Weights of a small mixture-of-experts language model, trained from scratch on English Wikipedia.
Size: 16 layers, width 224, vocabulary 2525, 94.6M parameters.
Experts: 256 experts in each of 11 layers, 64 cubed ReLU neurons an expert, 4 picks a token.
Training: a variant of SOAP for the experts, 399M tokens, 5528 steps.
Below are experts of layer 5 (counted from 0) of a mixture-of-experts language model. Rows are named router (the router's row for the expert), up (a neuron's input weights, with its number) and show model dimensions 0-223. Each number is 500 + 25 x the weight over its row's rms, rounded and kept within 0 to 999. Numbers have three digits each.
Before each expert's rows: a language model's description of what the expert responds to; "gets" lists some tokens that make up at least twice as much of what it gets as of all text. This comes from a sample of Wikipedia text that the model never trained on. Tokens count by the router's weight.

# expert 12
What it handles: Small numbers in tables
gets: "8", "9", "7", "10", "15", "6"
router:470465527498473466511463508498477485535484462503497489536456510495504506527525482469518511538457504488527489503506482487535522497478493479470491475479502521500464470473516546503507465483451538476515540539531498490473497504478506533517540519489549490494482467463535501463513532494496508541496501514524468499488472468498454465523513512526484507525495543453468517479448470510521483534469501488520459462533499493480512464464476529466465497489457531487500492505527490528490482480473510501533522546535498529457532472537538493476515541523509467507511490537512542458539507521479529503488509496475528496489480502466510517477496522526471460459488459512469503477470518480499506539536
up1:475538495522519519490526486506522494512474504514532503475516505472487510486547513539488495487527520516434506519493476493467499559548508487543507549504499480541515482555519458467522488525532484537510447492466506486502436527527477431486472486510486469501544510529461504518494514496504511464544500522498503519501489523469522512473513493523513497484480509528512480498518461476489504524543525516476504521484531512509544541513539489545496485489528490474516481507477493475518499505489466512476450495478489456498472522480478531489503469504520513490512514478443498538459463508501487466483497476531501499511542467539473497526476476506540523488509504500523461505519503523503570464481
up2:512514491524528560525502478497510508485516526516464566488502496477452471501444521513473515453534510498497506476500509525503515506543503512519521518527487513536512469499524501505522529516492511512467477480482482491495471528520508490460481496444450537506519510512478500521499477462520519463483472497474483524521498519463523507464498489486533508470479501531539457509506486494506494458524522521482517526474523486546492529508547504526511489502525501546487467507571488509526599493556522479507507478472505490531491485480482497539474473482508466522477543489519514543486530498538492511506468460522482516523501497531491500517456495496510542469509508460529497503515506500496517436499
up3:474549507474501501509509490526513535495542550506539547486535474479505482493499496516490512471504527532457518468503476519467491515522502519517491520518498508483535505528494485509524467484503510468465463481484523490505484502523507446474467491511442534514515527498487546500476527480506498485503509505478509505495525506479538506484496469508452480452471483522479495511522493515480470480543515542501498517486501518483455538514517483543517517480507484504451548472536516480535483455476489513476479477462502474489437529503483524469521435487527515480495532493507482513454497495505465480516481472522456496550510450540482510544494481475504531472473511442494519477560502516500510466486
up4:551511500478505537469552488497522501501498530480465515494512497463505481513549491488444501467488500510434535519481497527484519497522486480495521524487478460536542508496470504504501500530514490507479455471475482525523496534518495479482480510535464507487504517522487539553489415512462500475502472482486527515511478537532532489490483499484475491485524467521563483477528524500547504450523469492479536501432503505546498520500545465535517467497502465491491497503536460483510491507555526470485514476530525488503482527482487502516521481475507551472526522504495486503479480480519489501520460455490481495493486513508472475543500499515517537522512535521488477544527464507500502486507
up5:476519489502530498485474420522501490494499467500486442541495461499509504521517494488501471501507462486477516484524511528483527477502488494543509482561495521505473480445508494498512505480476499520491540522469462512465499514457500510498499491439516506484539489489555513485496504496509494496515478547465481517535485474506502515502508502552468526507531504450483457491449464486495469506496521481531498528503506468504477488496501470497494537579515500491489484542519478513481513518466563441515476523494484509488507487475519465530515478500529475486472512530491492481522538509480520455490550506488527541518487519487478550494512529477495511456521468541477491469492520473499543521490
up6:569460480463522506516505475538513497488515533512536496482509512484496493527480537539506510492508502490496530524515503550488484549533490479459512512503494468514503498523474453515484528496530513493563446458463523496541475510499498502478507518521486464504510499509452462527463492447515497449498548476514510500514496528460516499505508469486519505449467488509471480529497475494502490477539502548484531513507515529483489553486521489535529514511525497494491529531488490458490486441454482480523437462488506483517476528494484512489538507491497502453478522524467467528467529479495491518499464459516478522515518501526496510577477474499474536509510511489492510504502530492523507498489
up7:534568499494484503496514491486541500472529533490511554487497518469509501547495508508460530499495518526532513469511466537478509488536481518516512485518501472518500465505472498508506528545451470503460492477454510512466491528468502470486497460508494515461529536454475472525489480525492461465476524514476516490514540529540524537473504487498485470491463487555509460559551531455459479490507518497458484522502507508508487513530523447491518514497506441497489523483490465477505504477492511513512479496471536488533447529515481531482474498493528507475538545531472476511520482483536471484517493469481493524513514470502469479513498457470551506521502522477497496513524504521515516496503
up8:500512503522510528522511456528483529490531500486496490474504492455480480542465509477462464486510483549484488447492537551482496530462516544536508513544453467493510466535468460522513485516513530496475501450446517521526509498506454503466494512472497525468510482490486478534486481487501460469466509549493511480494545480484515484481476452544496503471498490520509498512537485498468520500567553505484502539488535498493475541490539479543538492466502483496483486478478488503485544535489494515468504492507488484517488527505474497488549480472525534487479489491492437504485493475525491477486504493514458488497530475487505478525487516498556536520530502488502483515512458529508474526493
up9:503521507507503503502495481494492513452540480533494500464533518480477522485528505534484550490512523520451498466512492573499556539549506501514527562516492502541523527518506494486503516553521510514486479492442518509489469541498505446493483472516461466491497516500424511502451508489485489488511496476494478539502477551507560513454508502497513471505493493515528469523509489463447491480505524527484545510521492484541487517533533502522499471486522474500498503490471507478524499493500504472496475497475517486528499516472473547467515503486525511504487532495498473531482503488493478496503455510480444488502500439501460495501473465494541548525507512460487503488520485508513522460475
up10:527496500502507513498508491488506544517504553528515532466507516476495489507501503535453475487505513522459503469504499534458498557508501502545514532478569530512544465525470457523467475516503516511513484434481489502503501525483488473496491438535529480503533543483504547543488467525481500496503510451504519460532485521504525500468477466505473481473485532514518493495506520503450505501536457499471524486517497494514502512590499503516540505467530450484495484469498484483499521460544492494484479501487501483528483492499487473492495477465478514521502492487518445512532511474530456482479459459511460502517478460515517466509481473475494518500497510495495473507508503559491519501504
up11:533492480494513523504488479512508511457562529481555507473486493475482470536517507556462475455498502545493539542518485521465480545532488507476514529499525483495517468508505493487510503500498508493421466463496523471535492500493481512489502465524481510497481512498522484535526450501500461487472497464507487518484510514511492537501488489491492502518461520512559458512518510506493487447512504519477491499495497495497503546504509467548532507493541478488507513507548522472460508476493517509490477521496484471508447505476466533479500452473484517477521503482509511527496481464516486466518482412497452468465519446509494483512503508494511520503469481502505497513507487519481511430453
up12:491526530452515504497539505497494512493530504521477493472509530487491476507491510506477497464540509514455479483507499514442529486507508510521506511515473489494554474520500475512557487526515518527443482473478528509519477486488494486496480525519483480452499536526453491549473497517524524464542519503493519470492532508508525558497508509509501490486498489519507482478542506503486471506537537507488500514505548533552479528502529493525523500480520419519523504493501487475486551498487522501511509466476521484514482508502494570486529455480518544488502519458545516527533494458512499522533483499546483479502512461543434471524500456475499525497494486497511530506511484530533527456488
up13:508515501512508515492521488506486523453516515471520511499508526484513444533477513531489519507500506497501493487489509566455542502535477486540464506483490482495496520458494501480490492532534493523496437466498520527480477515477519487492462482496463488456525533488480540547501486454473505493499507480496484528506499521504553524518496506491508489494457485502517470523532517480448490473516483507456531544511518495504497510512528459500525456487515466477526513502524498445518541493508503521473497454455517486486469500508516521484479503495514507440486519513494502529468531453501487477542508492493439504502508460559507509515494430477521567499574517516517494494512503510509521468481
up14:501532493461494563498508481482488510486519548466537507434482473453490472523507523498487479490516488535463500501497502530463475496515481491512500509476523534473528507502494512517517512530493504494465441484511498499508457506507512483525452527456448502455513507530469492521510499487527492495488432510459510486492516547501546490499519466508570483482491491501506490523536509487499467488498478477516543508481518507527507501498541483525509522552560510511492543489484519482512502449477481486547480438489536483516489498512505503493530454471499492447495555498508505530489488503526495493511483497478468496506489480541495493485500485511495557490515496503544530503538471553526518496468
up15:503507476460466520484545526491533525491541508551500489484510479501510533499512492504434493507541519509459546500522505502498449561512497511466518512481512452520540494544501475502478527542498471482504477486507497480518476498485509473512499494529450508493505522503469511510449453502500500472516492490471530541527494522475509511468521466475485478486467511531500482487486522484442495450545512503473540488514550500505511527540541492522526505490485499492516519486505522473491487484467491495500454520493509479508458526494482466489511491467509541513503547473525448537467495479534444475490471543448498484516509490546501475518479500489545516511514494510480514487545513519528466470493
up16:560514473509513531506519483492519537494483530506519534479513538483518497495505500518475475463508515484464542478501497531441543481518527443499544480528479496495533519506483456467486484536535485509475463470515505517491461555462484482511476464515450504483508544500455519476483492481490508501495506499446483569523475512467519550483503502520469460465473482504540473486499499519473492516525516496513525517467509508525478532528529464527518525491518477483499498482576515509532518484513469511484481473480510482504474488508473544509495487500493537450497545489544526520487495480552487511517465463521478474544533499521469499497504481478489540481485517500491520508503501496519500485518
up17:526499525475491548511499501516497497491501491518495510489522489480480456492513522491488533507517516491457489488538447500504514519534537499583491495483470463471557502522510501518518518486490486483460487507450492518497490506540530503474454513495470471468503510538510488488495467497476457501495472536493501496516517585515504503480499491492476432463510491520549481510535499534480474454517557528481557507512512495519501539500549503498516499517536484458492488503463468458531552496494515478469495464461516462482493523538499497485487491434510492477517559493504494508475478502531469524524470490517496519511503478510514473513507520499478534513462510472523495492511487527500533469508
up18:549512504499519553504494514510490512521505499489501502500484497464515481493510503501496502452503485552491505483529510498508541486518484476485523494478497488469493463481471515475491524541530457505498439480453531520542472559494521504506465487511481460475502550522507466481480490488491471481514493509478470515535510549504513472504508516506466480517510487475521484497522519513489500508523494538503563502493497512515486554520502512489507450548551438523497501517501499471531541487471502478499477492498532477506476516473510499513458523468491549510489547500497514517467511445505421509508508468532466486527507512494504485516445496493496499540510509485456516465517530577510491455519
up19:518548468487497546513556506488502479512505545489493482469500513494505490493514515544498442482497516490490500497501441546486514500530499475518487450532488522503525533513476491484484511535555478506492469452487491524550429506545510483485448454487469516512507530521505460489504509520498438456490500506500528480508510545498530527451526482499477498489507509558534478490537504534484494500533508525500517518510477514514480559537519497520515516459496472495482477502505508467552522453488502500448494483498505470521493504521501504506490516483486543517507506476494496499465486454514471471535483457526494503525524530511501485500467524487518502515511525496503489503513481517567528464484
up20:515556518494479523491518465533502519464498529539519479451513501498495481483497500500480528481543506485451478500521518563472489551530491506508530530497522503512538507534499509474484568510526475511516472438460501473497497493479532470470477489494473454504526545502454495525517491492500496487522481498537493493525512547466503500485448463487496499466444501504511518489539509486496472520532485498468531549495489537513512537509521487528514566508495471482413491491485500511478512499518504501440497486499525457465475504495464506505490469488508480440477540498506499536497509494535486523506492507490494487484526492559470503530473482481505499519482507498530497518515513507508502474487
up21:503550520497487531530538458519544536449496534506513507472499494473452456498482528530516520462505504519449519500489516545473491505553458525531465496477496503524505534491498508495496517516523495483493423483470542495489462510562526499466469533497490472462529501502443533545485472486520489477530522529476523524531503534507534496482535508526485492490492517522504517510530522509461468476538513490495528537491541501516497516529516436525500498526533463513509512515479492493520510477527494485504471487499466493514502514505490519492486486519502519497461556519491495513505531455531511496546485499508476501523524469529510506512489479515530554500465502484509471491512522506508543464464
up22:512485508480485518480525464467516525486525487500500538509530491505447460502516514521495501502477516532476516540523528515494451500509505483535485509505480495489520490524491471471491494495534516489466463486514502494521490546470482446487471478505515479484507579478510502508512501548516484445515515494498506492518504479512549501427538475520509486501475528486478516544484468536501495444516524509488544476475480515529536541480514519507509504499534503502507508464552469466526512508508508458516489513490515478487525525468516490521512485487526518464513553540531463514480491471529485469504453512505462519501502477571500497566503463492489525530530527518502507507515491540505551466483
up23:481529507510518528492495488496518487514520519522480539477545486458501478525494485528500507455521574486449478503482466509427528509546502500501552500484499475468531463559498490517501478565496475524492504466463526527516495545507508461485471484532505506503527530501455472521452470525485491445521489519481518503476517489508498511476528459471456497490488504522517486529506491480497479517508530494481530523483517490509506489515523484497521517459491464500507514455473517458509525490465527471496470492480474496529472523485491525501427477503518527447476536522500486518477486464499478464496486513476467509528504483531509531514473515489518503514500543478504499502535528496519547459493
up24:523509484436532538501529473470480504495480540508501493454565502473497504515502505491465504491494524526462550498513496501449477485524543508486488481516502475459524492527518500514497499496521510516466490478496561500501458518472494501505415480569503496433525519520456513487507455525491508468501533500469506458507549511497476493486465519490499477487515507507504515509513554536462483497500541502499485516468550518540515530501525489548529484497483478495477491492506487484519499462496530477521475470466503507513475504522504494472505511482519492458503538509467524499491529495502464492524427465497489460519533511517535528532502494492476509518482489527480525497515486515528548500505
up25:488536488535511544491497490495520511486530574513494534492509517499538460511538469556487505482481506502504473494508499561486484528513493479507508472526563485518534535490501492515510483538515503487493480474501498494552497498516526494488479507472467500503515506540445510553494483492487502461500511519445502487503495522463496502485525533484465539509493544533540433530507503527482474488530482519480492526495510497525498519476532465529515497487510471479473463502440480461485550503549499513553495490507522472538476478484487531484495466463503518515489517495439489523469541500505483477509491522529477461528494489497494459506493504501507529504510549490489496458511476451536524501486
up26:547507474483504503505474477526481480500506488494490518477552503498533471504485516547455507491520521565508529463474482513440493530523461496464520541496497500494509503524447489493504557547524505489448466467448531491503495515546506460484484488536473482461554520507471510536477484438540497484499483505500528492508553494487516495492495463496509464488476505508528505513520490488492523465490534527506515541492493508513454559504511486500509531499518477505495532489498488473494517473509503487482447483525512450510517519484487478525498446511499538476487501532505471525481519500502488493501535503473484570504527487534462516497511480442504496526500510488537526503500505481504537467485
up27:516502482478501539486547493501521550510499489505480484472516475483498486503516509519425492530506482485459522490503536519451487546542484489519507485556487458501528512536506516496510534490535498505456479466452495488483505510542503500479499478517492480457515527554489474520468500500479478473490495530510509473521501540547518529464509497482451515466471480503510497505549498490494521499548511525467509522496485526503487501513515493533508565519518497504509476506460526452510513489476483504487502479496501461524475507488500497529534462503463523429493594525510500484469539495516464491498499533513457515530524476493484500530489496493509490523510503520541505466508497487530512455455
up28:507543444497483522451504516444484487485523503478517491497497477516447496520457518489456512518502519522443513513516482535454516504534496498517535492571500519484499489536518496438509524471512498534485463457502501491523471518506480475473490495505515463473489517499499453505513530465463505439491470496481552523522551493517521483447514438487491467504487488504525496499527481483480514488524518484514543520473514509543503557513501510499517507521519466525505510523492550480488492526504474466502485493501521471488489532503477554509515514489507471513510564507479520489484444485497457540511484491517501514461501508502491508520501489490498538521482495519487471495549515517539498497462
up29:508530492509527513491545495469526475509504495495534534476523474462473461491499516523507489507510515520471502486431498501488494511516516465485513559478504499478506470522478483522472509534511505505500505474492460509488479574489511499482486466499463506459483552500465497498475447510508524477513506491476510513524509496520504503477485517469497510486474526510536451524530480506449524469565514507453547554494509478527521539512509441525533478464498477473504495506507477460511519500533502494499501478540552460512487491487522541502506487499515522484507512493470465538490488506505469527530464507551459489511491475509490479543486488515524551533520510487501524528561455502506492459478
up30:514517518534476532473522516490494505498485522489507531453547487475428504539499496502468502432511502541506510500488469544452480483533492496530477524545526502531493492508492433484500499479501485518485500461491508484511473532482493461486485471511505490508467535546471491495491487510496494498489497478488498474520482583506531569475506486507511496482505538487516454520519556522481464507497497476492518550474547501498482490477507478507494476500547486492529512491512518472487514484505514495519500466493519467515466515493494539531494495478501515491464508482514431529489507483523485507509487475508476490534499468481487487518491483529593498484476506505512512490567543485529519485499
up31:488500507482514509468551509536512491485506521500561529468496526474484474523471520502527504478535487542441460511492516525486504525502500499488491524494502487522517478501514500505488491526476507516476455497475492544502492513476505469524508510500479488499508523528485505481476490526503439489531488502507498482557525513512522457494466491480542461470517472539544467540566477455475491459534520500461523555479524506512512532510540493546508521500524465501502496473522498482543510501484506495485462481525515487500473493526462519465477477469489498443507519443482461485490492476503500508524459461478483522493492454519484499514479469457512527568492520498451499511504496529531535475496
up32:530548507480512513490529510492519537501522500508560484465527486512469442502480486529494472491478521498478520501498509513483485513530496501495485488516469494508515540519504449497469491542506554526486491487466501511498459513569479505508491477489503489501501548498462495505501528500515478466523516508468516449506555533516520538465501482480450516487512497552512500534515506493475500461550571532466551511503490491500519551527538509519506501499515480487466488471543513476493499515498512520444506466523509470502482497484490479531505439482477524457485515526439522513508535469498479504528488488527490535508526494494475478522508502502513522505525552525494501516526512509507537469443
up33:517481486475535539491533461471535508500517516525569510466524523435497490494549522523463466459494507520477518541500508490483522550526502548507519492515479462486523494497500469473482518555495469493469465477485506501508501483541506499506502522525447520504525496517475456515476488520532481491506477494475499516524514490502543512479520502449509529479474483520498473512530515518510498474534487537493535542472498550540486518503498465507525500536521507504501548491490519491517457481520483504472488497516524491514482489479494497513450468492560494499475499524515469535490515501485493508531505460502459509497514486503490483517527437496516550559520511486568464500539504523516525483513
up34:515503446504529508530537516516513526479517502496544529448510477474506495491511491514479497446459479494470519529498472508440533474536513535495505474502510467490519498500465500466496482518529452495512501488447525512513468491511473505495475494479485483484546493471449483546478499477511485479506511512482489512503503513488523506515511482507487440497424508562534480544537519466492490501509501467495530499468533463570523545504502504514489468500545489545534488527503492474527492515473498543499501488467530463502512498464501511511484512472519532499525520512517492473448495473525491524526487500458468475544498498508470475527487477481496519516506515486501524482521549566486518496510
up35:530513466485508555494567525496518493491508556479494517474502510473473484528490484532538526500515543538472503507525474516468493479531495483507477458478445469515542509499486473514495477489508478480480452473496546495497501519488518468463473472510489489489547534487488506514480485515514466432495488481464495479497508513480492490509506502504472498490483497513540475504535578502473465479507533509504508537484518487507501553529527464515554489480521479479496531509536514440504543502488494514477503527489499488536498498481495501531495497476506540480455554495507461513513528467506483495504485494479497544509548502562507507515494495499517511498532544480512509511571507517543508486499
up36:462530492496514510497510499514531526481489513495514497457501498503472507480499539546485499476510491488476535504556465529498515496536505531520503484569497490501531508524490445455496482536506485506475464472471504494505491492521465487496456486514488510494518547515461482479506522500504500460522452521492523483546505525520535499495541486460486500513493493487486442516530491486506539500561508522520529544502522516517473499539523454550554552501518502452498492467490486469532499515474463518479491446505499457516453507496479522524538461498504537497503524490488496529483510533507480500555502507497496525525528463519510519531512473487535560503503536525524513491502471546504528494496
up37:514532507493518519510530471505548513494565514487507538471514453481468490498520532512489574472509458529464515474507502545477510509522503506512510498502524496538521518516488543498485532519493507536481457455499521476483482483519490460471483471534490490465504521515483467492486497517470488484564519489475508498542541522498532496492491509501479524471491496511535502507489508478501468478557496518489528540476506497499509504496500489538539503516513465534471497488523496499500527461491531477489464489555511473507478500523439499520510448473511523456479512496478496530471506474520487481508463496531474486484512464531516504558504501491521540519499503443500514502487435554486510446490
up38:475501521488501494498509552478483473523494463471489498485475485483448495523532510489496528491458541497508530440489527514512581468496442472513494505474486468494513463524514535552532527509483504509471495504479484457476509558509508535486507535521538516498537478493500528499523489526446508518513484512484480525511481517482508473488518529523486479506516512486489535474472471482507475510497449529526477512502514492558499483520512485490482441501477488538493498527510535520492505460542549505515461521526524498483526488504518527507456529511514477492499529516476512466508527471544495495513464473492479529532472476493495433494450472547545490483472496491510496489489479470507510495536
up39:511510498474503515476516522528479522491502494499526494474510487494509498507487472526467514502528489515478502508511538513461463503505504518499530500537502503524535511517511499497496517477520500537493479455454493492488469502479505483458508471533492501467538538514470489521443490486453494459506502516486551484548557534474508526506523468472459497456486510510512525467542488449487475516516501538482500523502485521475485543487497515557543457500533474445489497504462503450517500509495487513459480489498516479543470494481479497525527471518490553455499530527508491494451481496542445475511510497475480499506508461495474525513466534479519481499526477528505492474532470490533566450472
up40:496480536497500498524465486488497505491436537485505512512491480478496412513484538484524483505484479489509486525550475516499535531508462514508453492536525518517487543488479510522550501483503482583508508503501555548526517470480500504500469478468499480513478501496488506507500527514520500497499456490477474473485546499516512496507523471488524526511475539480474536492478474532535494493493517480492488487471500521484526487502499531485473498513498493473473505443505484513578490495466509471518485514513486521463485491531509497465482507531507450461519507501495545489525475526476528475509472524497516534501485513533443536495493490502509500480454494488497466442485554529511559496516
up41:493536463504527501501489503555520523464518542481526513480496485471477468471519498504495538483514519528485486488505481508470505489537492471519503497506499504506534478503465498490469509509527512491516507474506481514491514514540478507459477466509486425481524504482466494501486469512457484495541533470529536471492552515514576520464490490501466512487490502512533481518536511510473486484537504481478520496486522479494466564519503496505520491504508502479499535498480510507489535488529485522484437459482501448500480499413486538521522514492478497452477546473466513516461498503538476522526462451526480484504520457527524482521487501471493527516484538496480511469519535498562490490509
up42:508529484516482545497486496509500532487512511461515527476499527473505485566532507523507515480477496488486507496480480511483504498544471445550531494469490467512554442517501484488528497514536492466496435499457491511514493526510470427501494466470481493476511508527449514536531501514498493488508451511462488496510507510480521504505468490495493496491510491508522463500503519498479491509548512521501521539444522526542516521530501501530477559456537477523505496481511510492524500471497520489489484513510526492524493543494489509503470508480496506464448496542458506507451494492508493530535519479464460506517559503523468496525470482536488514483510546477518503507541501538512559467488
up43:546521540491483540483522540491549489479500506488513531490511498484490482557512490538488512471496492493473524485525494533490501498532479474528492533485491467478552495543495500494489523540531533529464478450480564484501481522536467477508495523508505485493519518514482505523499481519500442482514488499463508509540501513498509501459436474515502441485509477470534467508531531512511476487501504515496541509486489526532516510507543486555505508492525471480502516505497505473543546540495526508457492499522467481509463488480464552521508477472495538502483502481527516536459471462489478534504446470488487521532510488529499484535502484500526531532519512498449498527480486498489552463507
up44:556513493466500497474532481528493521508524559508541517486526506474484453513506531525480524463501520495478511521504508534451496545567494522482470480494500450488556537496494511504482519545523515550480490471488534486482483502564461467494486460558453507468532525495524511467506487500494449474471540509461489525519498525464527568495485537498476529484497492531519527526546509491500467465496517500494529548491522543510517551477504502506505524490510460468472497491492497479518553486497521490523499519498493475487476500498479494515498487438512522448478505497502491538486515467510478525517487491487469493527500481490519486509511476492494505516492522495509487538527488515493488480502
up45:509511509483519489497515502499501476495490518515483516496514454497508451526542504541486493478526470497446491501516485527471502493540489524455471495515543488551509529518473488494512524518529456537503453474483524528503492486473504462478490475500484406520504550527475542499506498491501484510516523501508521473492549545479540498474505487464502504485455482522491449507529498515469493493531513538507520544404538492519494509542506507503501501446519499491484508496534486469498493534475473490480483487504491472512491514487472516529476449469539540450455467498496472508511468474500504478525482501510494521521511514515496486546551495467497526495515500498519461499506500504543515500485
up46:511533515505501488510474482522481471493495480522490491532481493571542497548538502508492465515508501488514526496542471496507501475484514479492520488592516488424498455501494491508509474486511475513491522499512513500506497470511509527500539502501494441539537488564509483516492526522454533508471520487507509535537538487436489514449491490479490490497463484503489487492500500449516496485490511521479507496513465497546516494536525449497512462501493514520493472509501492508500567505514472456509478484506539518494480591459508479546485481521514480494493502447509468501486516519483524529495508512500505515501533483494454488499508468501523530514478491465507540516477505458488487507510
up47:526520514474502535508527486491513509491518485546525535483517533525495473506567511514484499448560501520480528488506519523458503537508491498518495512548530487484495512516500500490515525502519477511480484460495488514497494534486485489494489523492495503499510535527488469498465499515520539448510467463465496524513488508518531487505499490505533498492453443519545447552530507464487478474499519491469527527477488499525513524484551493518537525556531460484483522499503501458537534504513519484493507458441559501536500494499480539517499479472494503486514527557498479514479529463541501501582482465529485506527530475538498492512497495488517499489528507506516524483511479536503527460498
up48:533481497476513512491513456482485483460515517521497521462520487479496474510495452527501505464511479494483497517488539519478489518527511491561506501499477461508523543492469483503446491579490495504480486455488527512501478519535544467496471481509497506497510539514458510500470486524484494496544490460499543523504497513521533516441506489469480503494497450531521482522509532487449505460517574496476552521500515473502470525511551454501514526520516477493565513515518500480500520458499517520487480481504505473521460482452489515501515474489511493490486530535495483495488506495518473509561510489547449499515518454507481516524520467466527531516510525502497530478501512534512509468480
up49:542499474495526528495537488458484517501537546493497539462520487489455484465496517501463507502522517522484543527513514544488517529527501454519506487505455468496531512526466469496518472514504478539500440456492517526499463509486515536508461454494512483462483522475510514528474478481483509516507527516523513545504505495506507512465482513471520484501444494513561470531524518547490481472517534464480529540496531484531460535521559460530508506518518518488505498499536524455515519490490485512494504450483525509513465504493505482530505474497504508484467512534475465525502467478518507495550471461507464484506546492523500491527495473480514487561522525466508507519473478474517494492497
up50:531512484488502491481478489526514518464497522456503530500480502490469501486525518541489521462483480512481537491504528512437489493535525472483503531488516454531523537484464498521507469569505508480454484475461498496526467531495470455478498479504451479501519491465500506542484483491504518453479494481473544553508533503494547493470474491493511495507484514526523511504536518514478473494504492485456553516492500523485499510492499473574488491470503484515493502492521484473506505500503493536514486492497477452497450533453528477528476463509527541488512499485521500486423491442546498517510506503502473474515520465489493494485479475472495544486547518456536482522520487538488525498483
up51:489488510477488501521484481508484461481472471493519509552494505486562510544516485473493523525510521490487535513528493521496526529492521490439494484494472530487482477470489519424519485527465502525481528514504515488481476519507498499519519532501531495434520490503524452503513498489529479519475516497517482520475482484529463476488513510502491499521448527497474499468465507449533487508486542507525484480529496504483510491481467483487485521482456516473486503488519532492428559518490545463513529505491453544454504447501496490498488518492464498507472503518541514486504513526454496502499533468473526487542470527452492531494540537489442477493481475512474508494487546473530511506517
up52:525542481490535523453526498531527526485465511503523499461515495475421504503468476536499467474512507492497490518501507528478507515525490522546486531500486502510552508500514453488516534478521453493501466447487472521503460516524511492493461465526486491439515531507461515527506483492532479472487516539467522513549460541550537522446506458465535510504490496496519499496511489476520498486530463479454507523491495508485538510486502458531524514510537483510477451465500510509528555501509470515480491499482487474507478512493480533508496469502509509484495496481515467514494492477504470485530500506549492515459527512520475503510485461479521528524471528459518498507511479570531505483491
up53:483516504498501522510528501507471511471526518494534503461554487488461494495494507532485526500497491505508497492518529558471517505542451502545536538478457499507529531524451530500499525541544524522491454487486471531541496510497465497499455508488484467519520542539486522518474492524483494499508484504481501506504489500489538521525501490471508452508489498480545471543501538482494516496535503491464506510487519500483505573500495500549494465485523439518514514496481506490546518498515500482463489490454521464541478523527502505511500505469485504451500548522489511514487485487507477516514484505492483476540521417518493488518460449461493547506499497493492516500568484520511515467478
up54:510502462457512510512500498499506540499485518513492552459483490491498511493521534533478500514537491531496519486514574552499478488499519540454508533508497485488498509446525459476470484503534500504493472471509504504520477518557493461504501506510492498478495528522465482510516468524511499485582531499502520489505554565456531540454507465511533488469496492483522488505492514490469474445511470498514524488458475512497520528528496494516503486483562477514495508468485508467505508516514489501500464474506459441503478493500488515468475515452484510480476544508515481541441509483496515469514465472487454482525496454501495471523509486504528515493508517526476523492543468518512517497501
up55:503526538499502539476508490495505534505521561504495513509497501472477444493485581513484496500498525506490482521522515506485487517573498507512508487511434482496505491511487486516477484512525509472509450457466483510486458507505491460504532490505476482500539494483491506486492501508533502491477520514501516473491527537480522523420460501537513459498483477518489463512488487478476478473522546462490522516518518509488526522530525489526499503515473493488507503460501481472523478477501503490502489480498469473509452469495483514468515463495559522477500543523497502521457486458554481481553457483506492505514512479566511496494528474499523525489516498494472493496542488559476568465497
up56:508528507456496589523523504490465508490510563503539516473481498451442480535505526518515553482508506530471524510553507534465480491519506489490539494469510522499524494515511498470474514524501483499479468457486479498467475516515471499501492499469464472490505527498490508489506456471514470455482473477436523545545523554507503468495497458497465469483494511518535473515549475519490465467514518504475547531469522524514493514497542501504527508521514476518473528484509493457556508496528499503457488489506489490528485509504477486504479467483491507477498518498510490541459458493534486515552462469497490500526514493515514467531505488498527515501504513487488476488548484502504534489494
up57:520503512536485541525494480483517495472484553486498489477484493480477476507464542508459512476514498500464495497475486507482525477539525530511477543492491482510543510509516534473498490491501474491464455498497482493537481498567529509526454497511430477498511485521467472497506490458475475496463510500466497507510501516508499496485500509481483486456524489532545436504545477520495485459552533541462495526437517496498492515498554521532506516482551489492497492495479502454524561492495537501505494478491506457514506554529489484496494461451508474478493524508504515491521496498535433520522468503534485505483490482489522516536490504495497498508533521503509475513530459491540494448494
up58:528514509507535512462498500515491498503552551513525505472539483522473472495515516531529506479468525513513516484499521518444462497511504505484539541494522487475514522514472529468507522524500527498464485492480510515576460486482503465510455515531485491479470521507489524520477505484443500479487522485494483497511545518512520516476501507490477496481487524510508477522524526500463485468513516531495526503502531483506546534519561520536514497493529506507507542425485503478527491488490553483483486489515559464525522518477492491492507470480502545460517494537496494534500504485480496500508457523510475516517508449518501505547551475460509499528501511511529493495561473516523521423492
up59:479508486519515526488544453510506528532539531487471531467515440494500532501526554524470507456535491487477523491488468503483495523526489506503507498488513466504509507516455474504481522528531463467474483453487488511540478543501500470504474494471466506497514509536468515505475437511481488467500501540499515531542510490483537485473495529506539495518505532533546471535505513504487487471534478513492522520528508509511484525525515465538523517529534484466477503468520478461513523484475483513464530471494490473485485570469464475504519471527488480524492536517494487517465495519486484484499479539532475493521504457478492488528521475501525524537473537468516523530543492539525533468475
up60:525507494486492519506535490494540576479504498460530511489516500465481505511518527504475516451489499508501532488529472506470496491572491498522500492489513476520541465499463491474503570502501498506474483478474495495500482531509476504471509510524511471467481531515468471500482498488493475462504521453493545502487553485507517538492510464500491485508494505501499501500546521481505488466531510516478496530482516497507478525549538509559525487526528462487527484503472489491519541502498497451501489490522451466496483520489455504500540508479473536522497526484554497535493473485524478453576476487525464477486494471552484518545507446507530512495503493452507496472491505507524519450499
up61:519510482480492531479565497507507548515500517547542530470489499467464476548486525537478521467496514498463471513495510519524507550527492520496482520496532479504523507438493490500456516477502511532511486493446524526544495513472526486476508499504486524492558549487436492540488471494503519496475503507518541505511480521494517526500475509506494508477495485530506499532546509545453489483519514515483507537522502504505483515532530509528500496515518498499523487555478495423515509515490476501489494461493522456507470549443468539530524522486541495492486521505510493531487503512523465535517505522521472460521537438550498511531488496509519525518502523486515517488507491479522511498465
up62:537492553480499531484529516476528505478539489469519521472532485472480477500520492555499500478478484503515485487490498537477497497507550484469517528534532495502559509515517467502480457528500529532486488464496517538522493516487506506475546523512436481475527554515485495534516502516506478469524556483503530511508530546461497525474530486500484484503502518489538461513504496457508479517513481477502533489460513466507496491491562519507500558482505516499503553478461501502523536493483499493507462535475492472550473490498489505486483511508518521490529535484476476537499477444523450473522496471517450504525528484498480505537492482485502509477492497517482500499512509531500482434445